python train.py --num_hidden_layers=10 --hidden_size=256 --n_experts=32 --experts_per_token=2 --d_expert=192 --d_shared_expert=384 --hidden_act="squared_relu" --moe_layers=[2, 3, 4, 5, 6, 7, 8, 9] --router_score="softmax" --normalize_top_k=true --routed_scale=1.41 --balance_loss=0.00841 --balance_bias=false --router_bias=true --n_groups=8 --groups_per_token=2 --shared_expert_gate=true --init_std_router=0.011 --lr_router=0.0008 --vocab_size=2048 --norm="rmsnorm" --norm_eps=1e-06 --tie_word_embeddings=false --optimizer="muon" --learning_rate=0.00798 --beta1=0.9 --max_grad_norm=0.5 --batch_tokens=[32768, 65536] --max_seq_len=256 --train_tokens=390000000 --max_steps=8046 --dataset="wikipedia_en"
Below are experts of layer 3 (counted from 0) of a mixture-of-experts language model. Rows are named up (a neuron's input weights, with its number) and show model dimensions 0-255. Each number is 200 + 20 x the weight over its row's rms, rounded and kept within 0 to 999.
Before each expert's rows: a language model's description of what the expert responds to. This comes from a sample of Wikipedia text that the model never trained on.

# expert 12
What it handles: Closing parentheses, section heading markers, and word-final pieces ending list or infobox lines, like Cucujiformia, History, ===, Mexico.
up3,173,203,242,218,200,171,177,215,208,205,171,159,181,191,210,200,175,179,172,190,225,200,181,210,174,193,177,179,175,188,180,219,208,163,192,202,191,202,204,211,215,212,212,202,201,187,221,192,232,216,195,185,186,190,231,189,238,190,200,199,221,210,206,211,209,156,184,245,138,201,216,229,165,201,244,223,173,219,216,194,208,184,151,233,177,177,203,199,212,204,200,198,177,192,200,197,194,200,253,229,165,195,177,205,184,205,197,236,206,225,217,176,236,171,180,193,211,189,172,196,198,203,208,216,229,204,199,196,222,231,230,201,222,182,199,180,189,194,188,156,218,187,194,165,194,209,181,184,228,187,202,186,208,181,188,214,172,211,213,200,212,208,175,218,235,162,224,199,170,207,203,224,156,214,218,173,189,198,172,178,192,184,206,189,173,213,227,213,189,212,180,204,180,214,206,209,168,235,192,162,200,222,160,193,205,197,191,209,209,211,215,186,161,199,183,199,195,193,195,219,189,230,181,185,196,189,219,182,215,207,169,184,198,230,205,221,227,203,189,211,200,222,251,209,204,209,227,202,192,204,190,220,199,209,204,160

# expert 26
What it handles: Commas, colons, periods, dashes and pipes ending a title, date or cell before new text: "Royal Space Force: The", "July 24 – The".
up3,198,191,235,225,169,223,181,204,206,222,200,220,210,215,211,187,200,227,211,230,203,220,196,213,225,186,211,183,196,170,199,210,229,208,219,214,208,207,232,193,194,237,194,198,188,207,197,197,189,191,201,195,196,222,205,183,170,203,205,200,204,195,182,222,170,227,195,211,221,206,186,186,202,204,215,180,207,209,242,194,196,167,172,207,182,203,185,245,218,176,202,226,228,222,205,180,192,223,223,201,198,175,213,195,207,203,225,218,223,182,163,200,185,202,181,178,193,215,195,208,190,212,212,181,205,183,254,225,209,225,186,221,173,165,209,199,191,176,167,172,250,229,209,186,184,208,178,177,164,216,189,212,186,203,235,180,172,186,189,171,181,179,207,228,201,142,208,231,206,220,194,227,212,209,189,161,177,184,221,232,234,198,212,197,207,249,158,161,191,176,209,245,224,223,221,237,206,175,214,212,199,217,202,217,190,199,209,220,193,169,233,210,197,227,179,196,201,249,201,198,218,228,202,199,216,231,178,207,208,184,204,185,235,193,160,184,179,199,198,223,196,174,215,225,215,202,202,222,223,200,181,195,179,233,220,198

# expert 30
What it handles: Line breaks and wiki table or heading markup, like newline after a table header row, |---|---|, ==, ===.
up3,223,203,208,241,186,173,219,180,226,200,216,203,241,226,219,192,196,191,215,199,180,225,208,198,185,220,218,204,209,225,196,203,184,186,199,214,176,229,217,198,203,201,222,198,199,207,199,187,170,208,235,207,169,207,210,238,178,173,171,213,220,212,195,181,204,204,191,189,177,228,211,195,205,218,217,225,197,156,201,235,220,212,192,193,214,184,205,211,189,192,205,205,233,241,179,216,199,205,203,223,204,219,214,210,237,206,178,203,210,159,230,226,184,197,209,205,197,204,221,192,162,189,183,206,134,203,191,207,190,195,194,208,240,200,218,182,234,166,218,209,239,206,185,204,228,208,198,181,204,190,161,175,200,225,180,208,184,220,184,234,191,190,219,185,139,202,209,211,184,227,197,211,198,152,182,162,184,207,186,229,201,199,199,235,211,176,223,193,175,181,203,193,213,201,192,181,159,218,229,217,215,157,195,204,201,158,186,226,209,211,181,197,223,185,211,190,190,201,174,175,175,182,232,191,179,209,168,173,188,152,190,186,210,192,205,196,195,233,208,236,194,200,198,189,237,186,198,252,191,198,186,208,178,207,180,185

# expert 3
What it handles: Common nouns and noun-forming endings after the or a, such as operation, people, negotiations, plural -s, -ment, -ity.
up3,168,210,177,205,199,229,214,198,196,231,199,180,229,212,160,192,200,199,228,187,204,160,201,181,182,187,200,155,176,204,216,211,204,193,218,183,214,157,207,223,199,190,203,224,179,204,207,176,163,178,205,189,176,202,209,202,198,194,163,234,195,195,191,171,231,194,241,196,203,231,174,212,177,184,198,208,208,180,181,213,222,212,187,194,230,210,182,197,171,155,213,170,208,192,215,184,240,215,229,211,192,210,193,212,195,208,211,167,217,239,231,159,207,208,212,191,230,165,202,214,192,183,217,192,185,180,198,216,217,158,183,186,225,208,157,178,196,168,187,210,212,204,199,205,192,205,211,212,214,203,188,199,186,180,208,213,202,206,234,207,211,218,194,180,169,200,180,216,181,199,171,206,211,190,179,225,213,223,178,238,212,177,179,185,230,205,214,225,206,196,204,199,181,182,166,187,241,251,188,192,208,227,206,207,206,194,192,221,170,222,232,201,230,190,218,206,182,190,204,186,180,227,196,175,186,216,152,150,179,190,177,180,216,154,205,220,172,192,203,237,182,194,193,188,204,218,178,171,192,175,205,216,168,167,208,186

# expert 10
What it handles: Short syllable fragments in the middle of longer common words, such as li, ri, duc, di: miscar|ri|age, legis|la|ture, contra|di|ct.
up3,198,224,248,203,219,215,244,202,203,182,189,151,212,199,193,212,184,186,162,226,180,205,211,218,167,197,213,199,198,200,239,233,193,211,195,195,225,229,208,197,200,179,188,192,192,215,204,166,227,199,160,187,185,203,194,174,202,215,207,161,244,171,177,189,199,226,189,205,222,189,187,178,194,260,221,190,237,202,236,200,186,181,203,217,234,208,211,210,193,190,194,232,234,199,199,199,181,195,194,184,210,192,206,181,189,197,219,198,205,214,194,174,202,238,165,202,198,181,177,199,191,187,154,210,198,192,218,245,223,185,211,191,168,227,212,185,241,222,204,230,207,202,163,186,210,153,193,202,173,232,217,192,210,193,212,214,196,177,199,208,192,204,177,213,200,171,203,181,187,190,172,206,183,264,222,206,187,203,170,220,193,220,209,206,197,226,198,230,179,200,193,215,222,243,200,196,227,199,208,191,201,208,183,222,195,216,201,215,210,217,194,252,209,154,205,213,205,190,204,210,205,179,200,216,199,214,199,188,188,215,177,212,212,205,182,199,213,208,187,218,169,203,265,216,182,231,196,171,184,231,202,208,223,186,203,196

# expert 11
What it handles: Line breaks ending list items in infoboxes, bytes of Chinese or Indic script, and capitals S, U, I starting names like United, North.
up3,190,193,209,168,184,206,168,180,178,170,246,187,198,203,213,174,184,183,255,173,198,243,238,213,205,200,192,186,182,184,230,191,190,223,213,204,174,226,201,238,200,219,192,235,206,217,189,170,170,184,174,191,172,196,211,177,223,192,197,203,243,182,165,175,194,211,220,196,241,210,228,235,224,203,198,194,203,176,210,185,234,199,181,254,177,218,182,219,189,201,192,194,198,223,207,229,169,193,188,207,214,210,195,221,210,199,207,200,212,194,208,186,212,162,190,201,196,189,211,213,171,215,200,221,253,194,219,172,196,214,222,204,195,203,207,202,213,210,165,217,222,194,240,180,232,182,160,213,191,196,224,183,217,199,213,196,194,219,224,207,189,195,198,182,182,206,205,219,182,227,154,185,167,208,177,188,222,243,204,178,213,191,166,190,239,213,168,179,195,198,231,193,207,178,215,187,197,188,177,229,190,199,209,189,200,211,198,180,193,227,211,196,233,211,199,205,249,189,253,199,198,232,227,201,194,225,193,218,170,206,203,196,216,217,213,201,213,205,215,179,189,237,200,204,191,180,225,200,179,206,198,215,184,199,198,159

# expert 16
What it handles: Pieces finishing personal and place names, often in tables or sports listings: Charlot|te, Babaye|va, John, London, County, -ville.
up3,222,200,196,207,171,191,204,205,237,201,218,181,172,199,220,207,234,228,203,172,217,170,206,206,203,207,203,234,197,193,176,182,197,226,168,182,157,251,186,206,187,193,209,224,227,195,200,188,222,235,217,180,204,186,210,204,213,221,175,229,218,187,245,198,160,215,199,211,201,198,202,214,237,206,199,225,213,183,191,231,222,187,180,206,169,181,213,194,203,210,176,191,200,241,246,209,184,219,220,187,215,211,215,197,222,175,176,201,182,189,185,191,226,221,189,205,188,190,227,174,197,241,238,171,191,182,159,201,240,176,185,177,203,181,199,166,209,190,204,214,217,215,194,203,139,202,208,194,191,166,200,219,240,206,230,175,228,186,231,217,192,222,210,266,182,194,195,221,215,194,193,222,178,220,227,188,221,198,183,182,195,189,238,186,225,186,213,192,206,173,200,222,165,183,207,199,213,196,172,194,220,195,164,159,196,208,186,164,184,207,206,172,194,190,188,200,182,191,182,213,223,193,221,209,181,188,185,192,201,211,169,195,171,188,206,209,193,211,170,209,188,204,185,195,187,179,178,208,216,188,209,172,208,165,185,188

# expert 21
What it handles: Past-tense and participle endings and common verbs or particles, like attacked, showed up, found, known, including, made.
up0,201,205,207,199,176,191,155,238,190,211,189,181,226,217,191,182,197,181,178,220,201,183,196,234,200,215,219,215,190,177,223,201,203,183,195,188,181,186,212,175,198,215,154,206,230,187,213,199,186,208,193,212,219,190,196,204,208,183,211,191,168,211,212,196,215,180,211,227,225,194,231,173,181,204,216,201,225,219,175,213,204,167,231,214,190,220,229,238,212,192,188,199,184,217,193,183,218,184,206,234,215,188,181,219,208,191,197,201,216,191,214,185,173,181,177,189,163,221,202,213,169,180,200,196,215,190,216,201,184,204,188,206,185,229,180,207,197,191,168,220,211,190,178,161,190,211,178,178,172,217,178,192,219,182,205,207,249,178,178,229,186,214,246,215,188,172,207,186,192,210,178,175,177,212,267,195,221,145,208,203,229,172,202,179,223,203,198,214,159,180,204,213,171,162,228,193,230,201,192,176,193,218,234,175,206,241,217,198,179,184,200,181,227,185,200,214,184,202,218,233,207,217,172,202,218,189,201,188,191,203,222,191,167,209,207,225,216,220,236,205,194,265,214,183,194,201,228,195,207,210,194,178,163,219,176,230

# expert 19
What it handles: Sentence-initial It after a full stop in place descriptions, plus plural s and commas closing phrases: times, census, It was.
up3,184,200,216,225,205,212,214,212,249,196,178,197,207,159,187,198,236,215,184,179,201,206,184,261,207,195,192,209,175,175,182,204,200,197,165,175,203,220,227,192,150,216,203,211,216,163,221,203,192,211,176,198,227,189,183,193,190,168,180,195,180,216,209,229,181,190,221,177,193,217,217,197,186,188,230,195,206,216,212,176,210,190,191,195,206,157,211,235,191,202,199,172,227,209,228,181,174,208,252,216,199,219,181,165,204,203,212,173,215,187,220,176,187,202,197,205,196,226,211,188,229,232,177,221,184,203,217,175,212,176,196,220,219,272,223,175,205,172,233,179,233,196,188,211,221,238,196,191,202,183,192,197,216,158,230,187,204,191,182,204,196,226,208,187,179,189,201,175,185,218,187,212,198,216,186,203,204,172,166,225,187,276,169,193,202,188,201,194,219,229,205,191,202,223,222,191,210,188,216,172,186,218,191,200,220,198,199,223,210,222,164,216,203,207,224,185,221,182,197,228,189,177,191,211,182,226,189,189,210,213,206,230,188,188,220,174,220,219,208,223,226,208,204,195,209,207,228,239,202,195,192,215,182,187,193,174

# expert 20
What it handles: Commas after inserted phrases like "in some cases" or "in fact", thousands-separator digits, and words like which, later, also.
up3,221,198,218,211,198,203,172,201,189,175,218,218,179,188,193,199,198,215,190,210,217,181,218,222,187,243,199,204,192,187,215,210,221,189,195,186,194,193,191,173,230,192,209,198,210,175,280,158,229,215,200,204,207,197,165,223,215,229,223,218,210,216,226,188,165,233,210,219,198,196,223,192,208,199,211,204,200,195,233,199,203,237,194,212,193,184,191,224,226,200,189,182,187,198,206,215,165,171,199,183,215,173,209,212,204,169,245,201,211,197,204,177,135,190,212,177,185,206,187,197,194,230,201,210,201,157,187,219,204,161,202,205,236,193,205,196,193,172,219,181,233,195,195,202,241,182,202,137,218,200,182,203,199,192,173,153,227,178,237,193,184,208,189,226,170,182,224,181,243,237,185,197,168,232,208,186,250,214,147,227,192,209,176,200,214,199,185,225,225,200,196,221,177,186,168,198,167,212,177,213,198,174,212,212,227,189,200,219,194,217,208,192,202,219,182,195,210,212,220,211,211,193,212,186,212,182,211,172,197,231,223,176,210,199,214,195,186,205,182,185,204,221,204,219,189,192,206,197,213,200,196,197,170,164,206,207

# expert 4
What it handles: Final piece of a verb or noun stem just before a suffix like -ed, -s, -ment: fru|it|s, mur|der|ed, repla|ce, support.
up0,199,189,253,216,180,205,202,140,239,211,204,229,159,186,223,211,186,215,226,198,202,199,205,206,204,234,214,203,204,211,210,202,202,220,182,189,187,205,188,181,229,195,231,201,199,158,234,189,189,182,209,208,225,187,201,246,195,193,163,216,198,194,191,143,180,207,191,166,217,201,229,201,215,175,200,189,208,222,181,198,211,185,202,194,180,185,199,214,194,211,199,198,237,208,204,224,198,191,214,198,219,201,181,222,201,189,208,195,196,195,201,213,198,184,174,217,160,206,227,200,216,221,192,199,202,182,200,204,224,181,202,193,229,193,229,246,202,213,198,179,198,249,205,213,200,183,221,204,227,242,215,257,186,219,252,222,207,184,196,186,183,204,180,183,213,224,189,209,205,230,193,211,213,208,177,190,210,171,196,181,222,190,217,227,203,190,170,208,188,221,214,210,193,189,205,210,209,229,191,215,188,223,169,210,169,212,251,213,192,173,180,201,175,232,220,207,195,225,209,218,212,218,179,194,206,190,198,220,161,215,219,226,171,207,212,222,202,211,260,166,229,189,197,191,214,174,181,178,173,169,181,189,204,233,220,164

# expert 6
What it handles: First fragment of a word, mostly consonant onsets like st, c, f, ex, Ch, as in stands, streams, example, Christian.
up0,235,196,171,204,202,229,196,201,196,209,171,210,255,196,211,206,203,163,191,221,210,234,189,209,189,213,190,205,213,186,200,205,209,189,198,209,252,210,194,188,201,175,203,178,197,235,204,180,201,174,221,178,219,199,196,178,197,218,202,156,170,149,236,242,232,204,205,191,211,222,232,209,208,204,198,196,213,193,165,185,219,197,197,213,223,201,208,202,208,230,185,204,204,207,170,208,196,211,188,180,213,182,197,196,214,230,172,199,204,184,263,183,196,228,184,203,204,194,187,200,206,193,196,230,168,179,165,198,237,201,211,210,186,176,221,181,195,194,197,241,237,213,215,193,175,214,192,206,180,192,187,208,192,218,131,174,194,205,178,191,173,187,236,191,194,182,211,191,226,194,206,204,189,212,153,229,212,174,186,184,223,198,214,194,176,233,190,206,197,181,224,210,214,180,220,206,181,196,181,203,183,181,206,185,185,208,182,185,198,221,189,205,138,180,196,192,203,209,225,214,206,184,210,210,188,213,242,158,201,203,175,174,194,202,195,189,228,211,204,167,198,240,169,141,177,182,209,215,194,211,169,231,196,192,199,205

# expert 29
What it handles: Pipe separators between numeric cells in sports and election tables, semicolons in stat lists, plus sentence-opening However and On.
up0,185,153,208,204,240,219,190,175,219,200,203,210,209,192,190,163,198,211,209,204,217,213,225,204,191,222,239,254,203,208,205,180,181,157,206,213,175,232,207,198,190,222,203,195,198,151,230,176,215,181,225,187,213,196,215,214,207,201,219,240,210,166,230,206,183,216,164,242,220,179,213,218,172,214,217,189,197,197,194,217,217,187,155,204,223,222,203,196,196,221,188,183,215,197,223,208,168,181,174,181,176,195,163,197,216,203,218,204,196,207,172,209,194,194,200,176,175,188,183,198,181,203,182,206,174,213,207,172,195,186,177,214,205,200,203,200,218,186,206,199,210,204,195,203,194,235,177,181,199,218,172,189,186,188,220,202,202,219,211,181,214,202,157,202,250,201,188,192,195,173,202,181,185,194,225,222,182,217,217,185,227,189,152,176,187,189,192,217,162,214,249,206,207,219,189,171,194,180,231,175,178,190,189,189,188,202,191,205,181,221,217,192,168,220,192,226,216,222,169,228,206,237,169,203,227,228,166,200,197,204,196,197,228,237,185,204,204,214,208,177,214,191,198,226,208,201,222,220,188,213,237,181,245,251,170,194